Below are experts of layer 5 (counted from 0) of a mixture-of-experts language model. Rows are named router (the router's row for the expert), down (a neuron's output weights, with its number) and show model dimensions 200-239. Each number is 500 + 50 x the weight over its row's rms, rounded and kept within 0 to 999. Numbers have three digits each.
After each expert's rows: a language model's description of what the expert responds to. This comes from a sample of Wikipedia text that the model never trained on.

# expert 27
router:475482525529429508579509438532561521586556462436429483590576501525456556557529452491497514500507558439460517531467465552
down0:539475508511459514495485475454498572520575549405522392490501565459550437555518477522518585436493516549481433496540476433
down1:383503540462434478453600548474510512492466485547492518615434524492563572559503538548495557554449489488500486501393521520
down2:494542489533447488504421537419517491519420487543490509485523487529442608481534445505535456475405527532471455505503502451
down3:588625505508537536427538476541517498469522502556476500440541555456626412486519545418496524491517482454454474450488447465
down4:548470482416531552519467500496544592447458483470506520520458568584445500558415412548583468588427554506405550426526529480
down5:355558538395505498533561424529489416537570499529515477472568479513527517478531539437416482463507612475403466574553513576
down6:559579580442464520517522459499614611486488462530420513499440608500495505446488520535528500425425411569490600521490524538
down7:508436480589500572465501377515562460553519549525535415494454577476555506512443495537410387512522481408453511469555468603
down8:462526472503503495522576539453430499556502512501451511503418526514435558455563404432522477570518494408620414461502507542
down9:484511501548478430442535581472531423591588509621540533445578469486561533498562387521438484524508540455600454458546515577
down10:497534469503545533541473456510484558536590513479520450460483504465535489542472553436536517485425453480435438560547621579
down11:566449506477471593548502437535478469550403382503556583431502544559409448515455551486442528456539468437538504597531509542
down12:563499432425484411476481507442461530613557559535448441599544528523466419527540542538526483564536470492513528481598469479
down13:567502578512541534493546483536546385566523413501513527516558612403469570503519437416514494549570557560438513567483516445
down14:480489553518528454629460427552514535481511522527514432537465518547516449487535385528565508533510553523576537544445576409
down15:421525484601522536506474482448486458508416520500413509499416472522514451496435501493496490517445497559534533480499436625
down16:494423565472535448473520392485557560449547467503579489477452468518504489448515513462483556482579592481553476500505410529
down17:445462495527549440519550460569493516515530505568477548385552476495437511525480516453538531505543455533486366471451494456
down18:495503551575481472501485513546457486447560498502496450461499511451493577512510521413463517529549546556485419408480412454
down19:605504489536506543460573505554388436524492545524407524533576479499398513416449485478587517512458482512448523461495464529
down20:463518427577516455521463549518472479532564563483588512465481478516513503505577450420520515463494438514538505450558498481
down21:467534600545554506470387589475384522417483546557562495495481529503466484414549447511541550416446459602476451530557553551
down22:587516463523543582555529484401516494411469460502428528488454568535580459482548550504531468535528465428566413475447482567
down23:431601473473459489517541467493469474540488407547462433505633568478465405518384434527533506458505510471548417554557433490
First pieces of scientific or technical words after the, of or and, such as at(om), k(inetic), gast-rop-od, micro, magn, circ.

# expert 59
router:500475486540480562534447540504549497492566380495492484500498592496472550576542477473520584475539569496422513569466494458
down0:467437491547466452396546503514412488500524536473420475428520431490586576467535427555450518489599551475482487534472470524
down1:436490593546662544517478507427423498555524497423473545456562521578512480541456409500561518498445510622655538545548508447
down2:585469497543455516547437558577511499515459501496464558500420496514485537448618356503438569464459488573454529438522554481
down3:442477516509534474581552456558481595383518503457528537582462517491565420471497531517470451532378449534518516527487477443
down4:518467482526450499493539521428497553481472464544548517437515414464529562430483501497539492496442556431442481432403568533
down5:586425453459540482609528495501579472520381559501498518513423439543485550521484443415508505488435496496424519521591509461
down6:462485425517433484458436455528512593527444468539499486373567458426424487355557492405475457455482453523456561445527462537
down7:532516416464636501488634480427530560548586554604487420525537525450509489573523528454577540445495539506498496559520484517
down8:550508519438413480509510524568446489409491550408493453480465419438450426495406513493435520540561542472494544504534549546
down9:504485524437529498582555543430456461428586472502544497543425495495550550561499512477484421444489502539472560584486557499
down10:449566518551477508519544441513414395487481454527475443453535448476494488521480507485486510447411516509458532579443490476
down11:594466503375511569453553457424356499493476498457563535536475477649424523499457479534437492495466516383504431516515553452
down12:559452471529439564518559451556495467583516344443455501500524609476448498494439493480484533523547479477532484470595374472
down13:478499502527503477563511498455452513510486452563517612406539492520460470624516521440566468591471511526535443607424536607
down14:507580390455440523509576432368528536556489520483529419554502531553476523498530471528511517522478507546436450462513522496
down15:492504375488451442401420540529582579486465486529487459507513541487515438593507509472485537554471462538542481502584594452
down16:546458516587495537482504511535453439506554514559472522515555492623501474541542531426508503507540437534553488512451516439
down17:528465479536446570407463515511511470512473481472558553527417578466533465515481519457460510503532511479456464490480479551
down18:409417567494500373434535528459500557416452419484476406502509552529471379503539534534562455527500492526429549551514418440
down19:436534523453495477482528536536497448556487415554542413545508527357484603410476545512532538517402453506475494604476469539
down20:545540424432558590463478538548460506477523414578513540517522446540575449504488482533518472552513580508532507465462455488
down21:513528564449549513539535480458484439417439591562501502511616465525589507500520457631531510530526435540501478504513566510
down22:475441553472547464494449541480413472543608513448537488594476533570608483485587501551603527587490545468581451403454441492
down23:460437475569448497526549519435458528327450417470517503525492521448494522506436513510514417464476465504421479539548397544
Paragraph breaks after titles, to and in introducing clauses or places, modals would, could, and during, as in first Democrat to run.

# expert 38
router:455597560488473512538463464523543514468577485443456470551537512531526534499498493510549506505577505438504412497455476506
down0:515513659359462440560568502512433493575471524552551543521455504512567561490446594396521441455487463474567451519530478430
down1:482530480524529515512572501488443586520463461534508499523510525420547552479563520493465436503476523577473502546453650542
down2:533469537482572402552532604475603502560470525513467429549502484482576495515486465455490517375474576501504550510480519499
down3:570446484473540569499512483528498452494533466511520545484594468488432522535446482497458512521477369440484433520481459516
down4:469496454446552491465560633452517428478476531476515451523492562545486618509499525515520551638508465449480514580620528519
down5:498664488499544512517504521567475450508564576381532570422472501462543550487528478542471488467422426370510486474363494547
down6:598549526507473481536634507436510501510483572571561591459350558545572465527515409507481522549506486507495544568466448445
down7:579502463536600509565487477542515457526493513478470471431551513479468537504530458419515510448454481432472464395522490427
down8:510578465422587514529519544453440560399489491438538459537434508489478560490536518497438545538468490399417460506471491587
down9:508526443445550554563500540441529567549446506488429593384399466555447542589421545603517555504495611670461468458433528478
down10:469455490414496483491548528534497491482545510524551582510466429557498481559472477478497427470485478470496451520573537585
down11:471502445492529510486574474484523615438512459560609507604568460569512505461490441386589474558455508391522445567505480480
down12:411495438468479535475571453387494545561502368478525465519533498466491470500541551567471542480470453436450432449437565554
down13:558490455470510473467538456465480489539519452448494508535510433480464450408495424573497526510502522502560613425545574612
down14:461445447445479524534483500481514407469540499468560536541566556426455590539533502622514480398615513556518475437498519540
down15:536570446535586506546511515419552534569462537515458542516552416474599502445577482491482484501562491571471497467546579517
down16:492586478489504512486443488603458501568521505512500486482453499437484411529432493536466459411563544458450540554658584531
down17:514514496417546489470540483545480499463486494604430578614630380574528524515391458445486481496438423509517463559489427480
down18:523538456432507509459508540504514473568507531414475477498386459484408520556456501557467537567481488476525450493524479583
down19:489534534413566438502483480564528495538522510503487491591470525458552501429519454547598526529526634514455551547501527415
down20:496514500460539542391495501497509537416462417465542642521462423502481448530407518470537519498501541493488437481558571469
down21:498547415561447500473446496548466555464451413473484469485496529515430442506595445464489527473457392533554443413551452559
down22:423534493533492470580563493481565612529582572456539471456542448504416565492569590563411517519515467494505546488514468540
down23:567535453485513553504487437516443526469557520544396460494498552518648578543494527489419492453486506438484453503516521456
Everyday concrete nouns and their word pieces, e.g. tour, guitar, car, market, church, st-air-case, lim-est-one.

# expert 63
router:461575523481432536615474474516556521578526443433456557526583532467541526539557478482471614439570613441509504502516449431
down0:523514434543473633436537511470571557602478540467517505482550548509432576479481481537537584434547447560455498536478563481
down1:600520533592487512559470442542483510515501484540424423465505588451438439548490588516505453422533547532448523558602585608
down2:495463550543475555495435525465473528470561507467519503470562489547543415505458487558586630480479639381472463446456527508
down3:489500497461487505479477552406435509490561502538450497486525450424542558489517515521490513453499490575524536555459456603
down4:446436503414441551570540455565516529490500575499398537527554530445429541521550487514508466502514487527503483535525553558
down5:556475385548448554554485485485519566598551531441424557562411485538443435550435542562591537511472581442418498479473548388
down6:427506533508535504463437473598463535460534507499483579515438597504507587419649483493379494498455491484447489453504434571
down7:485531569625500418477517473451500526557465511523372479451546529527462496530468433430526552550448505567513516454453517454
down8:396544544533499401421475459561551551462567517577526484441437458516458549450508484426399489582534438457541539487505528494
down9:471428497534502543477522515475580440478479533499517515578471543556600491507497444564474510477540534480457459538480491456
down10:521469550529536514485504494533623539469492483479540470459494462488476518421458557462567584533464503610531550477453569380
down11:494430449450485524440525560535466546448505521480430444470508508492445512527499507560458521535513526486521560626489445483
down12:571522478466504502546431539478565548556490458479452517481491461490494569517542488522554589468571504519493508440480512466
down13:447460534464446555448482458434455515543548520544423473500520538407467486447523435563560529481437495523588468577490473532
down14:468483540543530557508440511477503446492534528538591438569477565523559577444479592428476522472460465523461594436480575450
down15:511614621514461510553379444515522562540494482434564535440514579466509519458571498482514498456511534417506527462548560446
down16:537469368546500463523521397489383467538571489450544465485608509579563570482450614483537415512517490486559523515495527568
down17:493531475498459543445503484455510505525557370532543472451443498491488504428462507569591490421515530487491509459556456498
down18:452486532482527478555437479493458415439422447491533462512502610513499547519500512469425515504468491487439498516373528510
down19:517503552523440541608483389449539378470459489490440472512533464535545494487428444586555390600494613506511524449505447524
down20:426528429440543468501481546518493483487471608451557501459529503422626544499486505431498480478533547553459576517479451523
down21:472501522452583562476509535498441508436557472490440453470452516497460485506466506484419466533593475560457481527474451605
down22:577521527476544593505613462542466463529462527531587416544484508467472501484485533534511547499480497469476457465466553578
down23:433522521553548452517492496416595440512513384505538532509527513499492576488453556396446504453516505559557464492502564542
Quotes, parentheses, years and words inside brackets, such as chart names (Album Top 100), birth dates, credit roles, and Japanese text.

# expert 42
router:456496504558466481537451513521529494486612447489473500503546588478463492578513467492511556503529593481469435509438470592
down0:516509508478482479397582531523500443555434519509559469599445460476524587532533447430562521468477504382517558540518467516
down1:488534501571548466496470573482515485528468476557550519543439469524602524590518421544603458507560409434503481463434478557
down2:556516423547448563477479451490622549523452503458467603466556572647481469500598463477531490539555500540517448561504471516
down3:465513532392448463555436449466428510482510436532374553486566422526497519479437548433552481465504393505441484461500546561
down4:516430488501486526526480461543509387514458481538431450455587509564597470437515559508432478527565505586508488457412423401
down5:566513472455514497486439498410500486453516504552432564518521478539578511458473487527443432449566592552470529497487591604
down6:501401452490545463477480495450500514476459486509483486462482479559522542411564390602553513525427490433499466441520431524
down7:546536525499466618521437484594453479553523554496522529513607456609496419487448478516499474527552424480483508474489465500
down8:547554513539482535518509496675570532575537554408546535536530511525485525440458577460533507533526465594574443492508506506
down9:561481464537418583376499545414561491515594525541493559461423447499527533456511516575487484556580540467500400441411534543
down10:433479448458475442546494439522599458435482585502593523542490426604542454440463499542439509461514481496526473432489493503
down11:533453533490530455453488521490557462550499479509519440538519488459573477491483489482461505454438552459488592484584693508
down12:601509441515373428545472529465454471480496450508468452560543559509375567423447531603556411485481453500500552562516519588
down13:477553471481484382443521483539511497406457560505560534610506489456588533459469566591566467515653569575469443539519540535
down14:384508505508483495567445467558519484479502505553572391505448456531579537466450484522467505539458467504415504557555508499
down15:466467442469490643581481451503543588490573535472477525441442509472483506438527464483454586446418513512521619500538460489
down16:438489541473436445477489545405546543462440518504504481433471507490558554515547495409527510461511519605470546550474515478
down17:479529474585435490386538562559511505546516523510471440434443543473511453519538415485517512462451456535516536475436528500
down18:511505534507520544353543539506558474475488504526537514560479524412520461442580478527502483541576499535534410532497461573
down19:635473553557524497512514437458537543580487546469478427503458441560497452483483501412442549574543589515475453507473447456
down20:546542496523480502544436476491438566490529520500464494509448527492534482503599491534520598469459504493563342467553456388
down21:548546464526419439549520473474583567550611546457543545521448501570508422528558544538502502488554452452508512479474423487
down22:495536461521469462527466586687547527487495471562469541605462478522617434429621523495479473523516433521497552520463559549
down23:512524447481457460527505473558528423474581449500556421504432505398540446511513433486492500477464483474488524509440562382
Prepositions right after a noun or participle, before the or a possessive, such as of, by, for, with, into.

# expert 45
router:495462587579444570478446474440464543525524478444462464438517580451493430538547424439518542470584518470460483541473416524
down0:530505385535416554489539557485469462461507508480447557530450565494534465508439486506554535489543532508510468563506500484
down1:409544512513481515489441406491547407504509414442470552528509518490576591543491487467501413564485561506472525543497377561
down2:504521533461558492476539443613453553445507492508529496411418419532450523539572479483462375583525374491522519558433575519
down3:586564407487492512499465436496509527502581395590517507471517440531597544588492512509506500550557418531614573479467533464
down4:548377506505483444537565525515543499451584506546460544485550570499615420552466471498525569548470544436504578509515463530
down5:463541520584408504470496514540543516478472557447529473372484434516529554506555406512520444521422559470455532445553616540
down6:527613446391493635558539524492546552442538488491476575581463533509460440556503481544453404487507517464497557435517505478
down7:479540512587454545487504504464432503469478485534503551598568520379443527470573490396461452534532511534538607501537511543
down8:550480432489560473479452445468384499520512544522542477551436465613459488453563557462452460578501499434475529500542521524
down9:593456465451582492528512503520466504528534582521498446542517490531444568493555546544517488499460579596506494533468537504
down10:554435449527618425442450543433519514502589494591489453428495540538552483556551468564512528478628533551508469402558585524
down11:577506434514487460581498505544520497448551500481604516494485555489485506478550522522511488503477407472377521433487518466
down12:499511558504576538522509576502496437439549536527443570504489535529497573436398535500461456479487486442488509483569571522
down13:524559587512544586435499551494455414600568529535398567477486471467494438452541499524491492406514549492489550585525454461
down14:501474537509497512565543515501467532493467592539456483444570462504567497532474559538537552473520502482528518567565472619
down15:526438427559499564571490506508599504571544469492511530490459400558397466594423465563445472461507598478540470590499482427
down16:584453510464509574436557539450423492574490472551505514523434544400498449546445504482441476507445496523483548484502512523
down17:395439430407421453546466489549502425489501428495523520370536499458518612564417496474447564496507447493502542601490513527
down18:505476478547452568525494487589434514553511488600589449534604566354451419557527498510419511474481550572467469469535461572
down19:515474423524470560505412456464549562518536523371456511468434494589450440407425544596443502463494527469538498604434531487
down20:501527465540502525553450460547508458501457443469359429626396465583529473491496490549513469461608568541551514546479435507
down21:412379505513455436532505548478442551400496544481465506554546449615526534565510530516493444542631509447546464568534536566
down22:479481577513563573456542528469410527426546483492534501470545423511519502558518487456547581500515487439494477492438505468
down23:441539519544497507387509488536480530514491522503532470455468498473464566565500453506480434511476541445568511464548561487
Middle syllables of non-English names and places, such as Mi-gu-el, Oua-chi-ta, Pun-ja-b, Ab-hi-shek, Ni-aga-ra.

# expert 49
router:458497582503458517536467471564590567564557455387473533483581498470506497506588441504539574480573628470491523512472427407
down0:458522488482552490423517519464546464488444533467463505590528514405383547566405499431357500632508498501559463520561491573
down1:524461535562431486528464514381510584500633452392419503523495480445486512534448577540541602466521553480494470548563496477
down2:413442469489447482486503575520472485535516497558428538476501547484456552604518453472550471459545483512457402399465526436
down3:448550496556505518430558487538478506501485463543558454604486520512521545411488486484481504484437395469525447446407489439
down4:565518454489404562424466538476356483491557572478455520459451592573453587473512447494548471525552483395483500482519520548
down5:530482552459531443507446460523600515546560536457504505394557533456490448480483502399509430492476487532466477488476564520
down6:495480467523478417541557453512495483508541523532601430379529471616474503505518487506472472485555538501543439494460539462
down7:411572446589465458545489479456551531429502478527442517537503537517511435546557517532485547416449460515477491445503482470
down8:598447480541496512583551494470546474366476629594427437576412502425500580529461528400536542386489532517479404420573442520
down9:529497530592487557464512487530535508482553474599510485494445427417525571465433541455477531450532564536488496409473359455
down10:626485605459530424468525505486479468512455535579429513453568440519445470519508438557495510464412485486547596507483572437
down11:527423504550458459529493496458476590518497516519533523536582477556420413554445416524544475559423461459527504469512474542
down12:547532409474491446505397466625525489488439494488565509528513440473606504490470379519554540506534523483429541577540536405
down13:421503561490506533492459545507414490452502488597502499447401459565509488481492546591491546451546429532479555527521538426
down14:549407544503520486516479493486601414540531555505427548469532569487512633451392473383420512524464466530561535523485489509
down15:511496544580494458443562488513483529497473536433411475453531516525444442509561500498535520442480482514451496464586582547
down16:498529443570494549475473561503421436498509564456543473476476504524509515532440424471530470520526565563494445487541587565
down17:528467436419513511528394476450495527514535525492455515443523540558465566459528548494523426601492547541486542572478506543
down18:453505511466462455500537435554529577530531437503432491443517510591481552416465509560484546519491478510449529517507509441
down19:532530551507480419516536512474519484497478500472442431424496509553581517411539479510537537446581500552507534471522496497
down20:568432538445490534562569513464551481575434504476420453528492483514394467448572461522613506447498515459507526521517536545
down21:425483447525441475464486525535450545443530459514410408521559519450531504487582468475500423402496566539563489478528475611
down22:497537527555414501392452446445466431506459469484495482530428493500509461498450438535605442504508489563426460430474462545
down23:530542515431467477532476422523458530491486469481517550515486498476426420521546453530537370527434517399574486475476566507
Pieces in parenthesized birth–death years, IPA pronunciation marks, and non-Latin scripts after names, such as (1891–1966), /ˈ, Thai text.

# expert 55
router:500518520475433543551449475477522573532540496412485515478525548557451498578536563507532483506551479378513507524421468477
down0:504455529375566527553517489462498461517517501494580503432412506510454462513498474419553523589513380611488472484449549526
down1:491506516607492475552481563482512453449439507526577509526453586478570464426499442439540564578532461440551463603461455498
down2:475520457480477457527461456565578499482460536576502566495478536396491546506458503456587485435471530512516417577460468534
down3:557525488513421527488492468655446488539560523570518534545541500419526418536595575585528414464427538511493604467502534443
down4:536461571456521473457498482488438520591431514540564521593552519487434406495524550482440524487555489395599636570463582599
down5:495558463510513556479544449448521476641597608550467472520455523570485495444511444533425469472460482603480592443433394515
down6:609503602532457561563497507512506481450456543555440528538550584540474512419464559384476524593461532591523507519514507550
down7:462431516543495520532398481573495458487527507542514523447517492484496498529485441589543503408550549395491470519510539436
down8:526531557484487526483452579481502534549452531481540488435568481409411560482500503503492501501478440496488542452516568403
down9:536492425586446597519527479568468542536451465577544477457532493432506581517439478569518544486447479481418542513510373498
down10:448500438457526537514415438547448495512585568532575438455521498452451505457432462495530485457545474459467425436569552500
down11:481537509539489578533518502513470447440536502484442338539452603475539537523546553452474413469527422511501537535576587437
down12:535456474505517542551494410487470486496473525609523479601502468525518513538463475553584485607484495499453523503466554486
down13:452454489396529491576405470516509422554428422543565519546531545424553521533523437438544493477516493530526494489432507492
down14:460512521522608521500497534496453508444568527634409576471524467491446530426491467467553398465517407486548482433490456421
down15:567525495482497538468470563489475492443480554462483490512429462519566510587512566602537430444529479516543472495557514516
down16:500420513396463519507496423456452500596549510514514512543421492559508475516518477491520577515486433537457465493530529573
down17:415591473588506562493507438458568511464478547489533516476476597431537491534478463503526546448455422491490528558506477550
down18:525507536539577513508518532471577534534501596503481537346510488581488517582585456505558615488453518529482507532513502543
down19:469501488416479558525541626478471425480550549523494577553480478469593467578512498539437497562416504520569484455556507476
down20:525594476445485452512494568536502539489555580523541524464471528550546560581515527521411489558511448480495423498471466514
down21:548457522409491420485472481502521547578497512511452564572521481506547422566559437459419531373434508520462489443588475509
down22:547563430498546511380580501533597519475550477530517504463517594509536576534480518508532421463442479362527443491493498489
down23:490485486500529466531564524602515476477557492424543577537439461427490428531492499511529425533480516528526549438494539391
Dollar and pound signs before amounts, such as $71 million, plus first pieces of names and words like Aj-ax, Met-hodist, ju-ry.

# expert 5
router:460497530475511543480455511469506527488594415416407567420514631452372536566524486531574467551567493536471519559417466444
down0:559429489495514512482553613532499558458492421567530457505508473427552417521567620418522488426349450474476506477385514518
down1:417514540399552505470455509521511520449385540581505533496491485521504508482523463555483534499469595506590579486472561513
down2:433540547508492516472512520504529416505443562524520554431467459606422526501515378491509502565526452520414487511508567572
down3:466476491415486540562524497486430534530487474633469463593509506512524577469487540538432447470493508482558615423443453506
down4:523398497470549425417541523468580528526542505464421566511557569414403510535518531508470532474487552484454496562522452498
down5:538572425600520515505471474502545418590538458522528467472422492468460562551441531581446481421481404503471498509449602473
down6:420501476616580505473622576570602479603380496540502472581487558567506513493464545432511427551513435519498531431445552482
down7:528482567446547516468559554520533597543549538506419468462576469504435548450538466488426481445523419465476527452442573578
down8:485515474415551489574553445508501498510553448492458481539417466434507463405388454391386533444474447506459354508545438481
down9:565557525445618468503548389471479463501532543549599453546473392447453481508485560508528451546530511522471539520578488493
down10:506544482538492502488414515442538564454473461565480559461437574579451409536521504510481516539488511522562624520493522545
down11:448463573505566523600486455492464431513461475481548448426483537573492587508507510577500453392459597375514353497529456579
down12:478403514432497488606530445435453526564491444522466467467465482465505447506507461471423461513454563573550506474471507490
down13:542487552500558494400518573421397545460457490616468543525565511431518400478507461474369594565506522531518523470477492553
down14:472548559523406484463448479504522431555466501446500461490545414451501523605560516554538504515448473624482414527520505570
down15:455483469476511526580500475459536495416421545380548474546345474475455472517506572499528429521436582542489541475554443467
down16:462536517448557471560445436533534507519511549536505533578469516541535456411499508527472527509500386586478451492524522482
down17:454574539476475558488405607492431509592485537518474428538540468536496472589622483475534565458492522466518457536467479467
down18:529475493510585445453555521517530564626504546479530443497526564529545599460474479512440507559473462469517448465451537485
down19:433533506503539537517472472542535464464497579441502545546430524496463541500460500579589396481443522505486428505554469569
down20:539460512522542549569522566482499425491509450479483494497543663489600508513489491473480502527579465497487511510482413568
down21:525515495569463595528447543534473479459496476532444511442591557536495544448508460566478525545502486494429502494547571441
down22:477498480516431496479679403496524578505547502483419523502434517569464472487504524548506458474538481529551597488559471382
down23:480576546518534428496461500532527496448554543467427485457448526617521586541522567565527564464399527591460449581528535445
Mid-word pieces of non-English names and foreign words, often with k, z, x, y, as in Naxos, Saxena, Kazakh.

# expert 22
router:511509543520440540537403527489509570481490439459476565494547581550444479584606457476536494560558505449476502574471469560
down0:389558442537495525574541468485502499503463491581569549477521479561421500493556480493508465492478556511466498536528446546
down1:555500379517436499585478555480498477523469425499468457468511509499468499506558506562515503458487499499495579529505490484
down2:529504571492502625459500537525576488511494511476499516477549497503508580492502535454509548529607404529482666510554502546
down3:514437429447410437483462555534478458599568448553416457485464558481517557545473448457504518468547509525545476511522409487
down4:414397575529524488462492507463526423548553478423526526511475468470468515497502530611547569558486477464535494457482512588
down5:522561526491495392498552458399463536501442492597505506518594464536527435529521456555506505568488463458456514513540421549
down6:453441450377497584487544516514496446475486616484457542486554601588461460552525519541450566485538547554473567524609458558
down7:501399523575484506566447407536544566549505490471440494458506578536423512508604490462478448623501435514574432469544509440
down8:535554485497531452580504461545480511479470485426422420458473482533499496486479506430475584512494444564493531439427557404
down9:454396570468446516410522442479468449464595523495387505455546510541487488467541476593543523511496471502509378537384484602
down10:437526612460536509497461525537558503465503527516478495448550441515593615478424466468404479509418490473536441564560674526
down11:431429464446464422354531572461460414497478545574540514493521465423542566465482540507496399509494484322445566487493569524
down12:485479488422643459512447491620552594573470446562552453527493459443384462548494506606448508517491546574473473540518545529
down13:487484497412544582519486578449448427511559590561505502476477443529524557544447548542535460412528519519546624549521520523
down14:509484457417555459525574478488496461515496495496446483555442535520487485455488488548470457515549495537548501491474453548
down15:431484476520499450533511526477491571535493466478516489459447459563518540528505531486501594500527549462502556527450529492
down16:476475544538470481467444416490542521469429554458513490375545426426490430541502425522419556540460546513567466406553585534
down17:580543526532482462489534507517479504475515536561488492513462475548488497412501534564458495490436493452400540527475485525
down18:467537440470424523462533466560501552512435492576448502538477544500468481542547435555458453448566450558532475577495452502
down19:509500543457540501415499488541433536510536562523507457539449382418575493571527480567524489620503475456468464534515517494
down20:575453528474459551479526477563511495585518533402381449490523426547489530516486492507557592460452566527578423572477451490
down21:503455561504501485532457508589559565444502539449476523477444484483497451490497545490533564543529486517604645516525456520
down22:538514520446488506410514523450513429546579485400544434486523539492434504400458464511496424464517437475484513541513513441
down23:553476523525511489473487520460527555433518553479551492476503361553455501536498404467514506559573486489544501521533608467
Commas ending clauses or place names, and the linking word that follows, such as and, which, but, who, while.

# expert 44
router:487565552509457548521499450494515546529541486492488446559510513553506472525510488506567573487498476336533405473462413496
down0:524526520493581512512458449505435470520539471520521487504410358496530471569503394538538426470548530496548488501459466533
down1:520505491642562521553447478420472430537450489434477521488538492497470454534576515441472500513607505444383481508436550539
down2:565537448438458467539536513606433514409525423427473533436498449527484516520538483517510457511471507506501473466504565512
down3:467399474453448495488481439589452436568440482433420534448517539552534521510514538496506550398448515493505485462580487476
down4:500456590430466408498587487395475534457470497542565431506437508582499468418512510492528563489441465543542538493472524491
down5:463513523498516479504546513492450542527465504402452509447566468559438449515539528523534532460396464529510550527514480584
down6:544496507495489487487469547529510477447448522501435512564409471534599497425500442474448435475481463478546480467461519449
down7:434513573517508517520461508516470511454498491557426418490495480523497483473511497433589503476493433528613511529399515531
down8:498436527550490540428493491421556604503479474551513477424411537480529583507504514540523506426462436413456565508491515544
down9:601487447587493460482482486516482507468451490409530562498488541510443517454508553602441502599526520533546608492599592489
down10:502535507518516492560482595470485526412496400568582512480495502490537571536436507596445525517612545489537484528562439418
down11:503537505468452469430466505449448429517518430580419530451482487492398498480570448530510431426443449569474455504486474477
down12:543558433447541443515486496441516572498536475461549475505526530525472389562473501547465564541535492525524474473512537541
down13:542556509393561482576541482518393530547437638463506493419444461433544485470501441449459472505430537570500457490390508417
down14:447452510516466429413425531533434535593485513480600638537541528489532549549509530463369457535406506496541546474501514492
down15:495475585497494503431508529569444444402494520555396538514430487479535494442569436470573509450473508431536551486469471561
down16:488565483501452464496516522488493540549490394478546540459483452488475491614469526498445481536596465474494514638457487468
down17:419488538624544507433491601476562506523576474543474447383595505467521592483557451421553533552559542508510446483605519545
down18:533494508472415506438471501478535458511542461511494502577622471510384613493384468505567495492473531574525470524546550493
down19:467506460575463507440516490410449455500446568527512486502592468552485491489542458503460543468433410466507472551511491519
down20:545426550491500572545497416470523465492414459433476523391565542519532492448510512406451519434437491455571495464507433448
down21:477433558491483474509478478518495445483474490492444524430432473584375528551400500584523452425511466529477528485486529600
down22:444445479523368582583533557500505528508573467518379512477548539513573465520515480555505468530498467508493453463530500527
down23:477555514607503541458455493404504434522465569607485437526508565465483581557467385548444452554608501497464556486456434505
Opening stems of longer Latinate words, e.g. pers-pec-tive, ins-urg-ent, exp-ort, compl, rel, plus war/War in Civil War.

# expert 20
router:563531571506476517502463485504462582537566421469399520488554560494469507523582438523515534513554554502460501550438401523
down0:453561392546491544464510452495450469525478436475512611469422454497564500565450408524499480466492496461461456488497529492
down1:425535546518460466499462476471516568512521502496478482438536394342475507450577506549495520550483522549426576502534474478
down2:506584477340618553470518512522513518499425489522466486508505526498501546481525489484494473525452449522511601488543494493
down3:538578560574497454506512466537530541516611499508508453626615485551505426495556524508463510451437462537461525515580500596
down4:489463460523559481489481483596434608586528468508472525412573425488557467436487456556538493528435576466532486506465514456
down5:484485500525529553469516499457553544564432610529467448419437504395478455552480474448484557464523548553484437511558500499
down6:468539457532409541556437548607574474528482499549554465518485537459565542561481458503495493448457455405532442580492480539
down7:491566570570508552463459398435457555502513459481550519560521518598509552567445485479467556506556502516493454512511431442
down8:456451566467457446484526392562442537545471422504486428479481465466504456443495474506594473494513493482466607475523562519
down9:561470514530546504515507508541543509466478557535542563531439454538559471441522454546551518437504471516530554421584500521
down10:544430543423479511484488486511473515494573434442513464486515435488459478442549478523590537433464507566523432505547526484
down11:499509411521603475413531559445460450469402470452527390475444466565502517530426477475441469497448470514509437559538547533
down12:531507505496509423528464497408531443527491481529510482452515601564562470522439491489495522554470418565478553493525464487
down13:500490505461492406490570456478511522448461511446509450490535419545457561458496496536559467485520525461453501512607499506
down14:481448460489556489501466551577519468492500470524516439579511525424476465564471582487436523533453487562402411541460406374
down15:501438555458398627596485536531506607532509564466499574438491412606463477512447495482489559414462511549458513539453509469
down16:547467451586470503417449344376452503456481551491509563484551531486532543448545486488481427517500496498520466466512461446
down17:528494399589446528509537542534424491559483423526553436450522449515531504506560469472499548455493409536506540437565513559
down18:588548540431477473558486503542519529492485463534547414385518465466468433472465545480470500409553462536459553485463554472
down19:479532438553444476496502544438498504586496600618534497528481458428449551538423517527515551557547603458500460524458528465
down20:478548418462466586456478508485495446500495506522575564466473596537427578507571590511542471569529624487482489581504477522
down21:552524431557407410503470539452398505438569408459558508576485523535589547559563460569504507514452425513400505564512478456
down22:554506465527556558430433526539465468472624541512449474499502597429448522553585494464508324512556482498503572483519438630
down23:501527575534441525460490487413422461519460448532432494551477516377525447520485517514441490549489596470501428527453519532
Single capital letters or pieces inside acronyms and codes, e.g. XUV, BDL, KCTC, plus table codes like MF, USA, FC.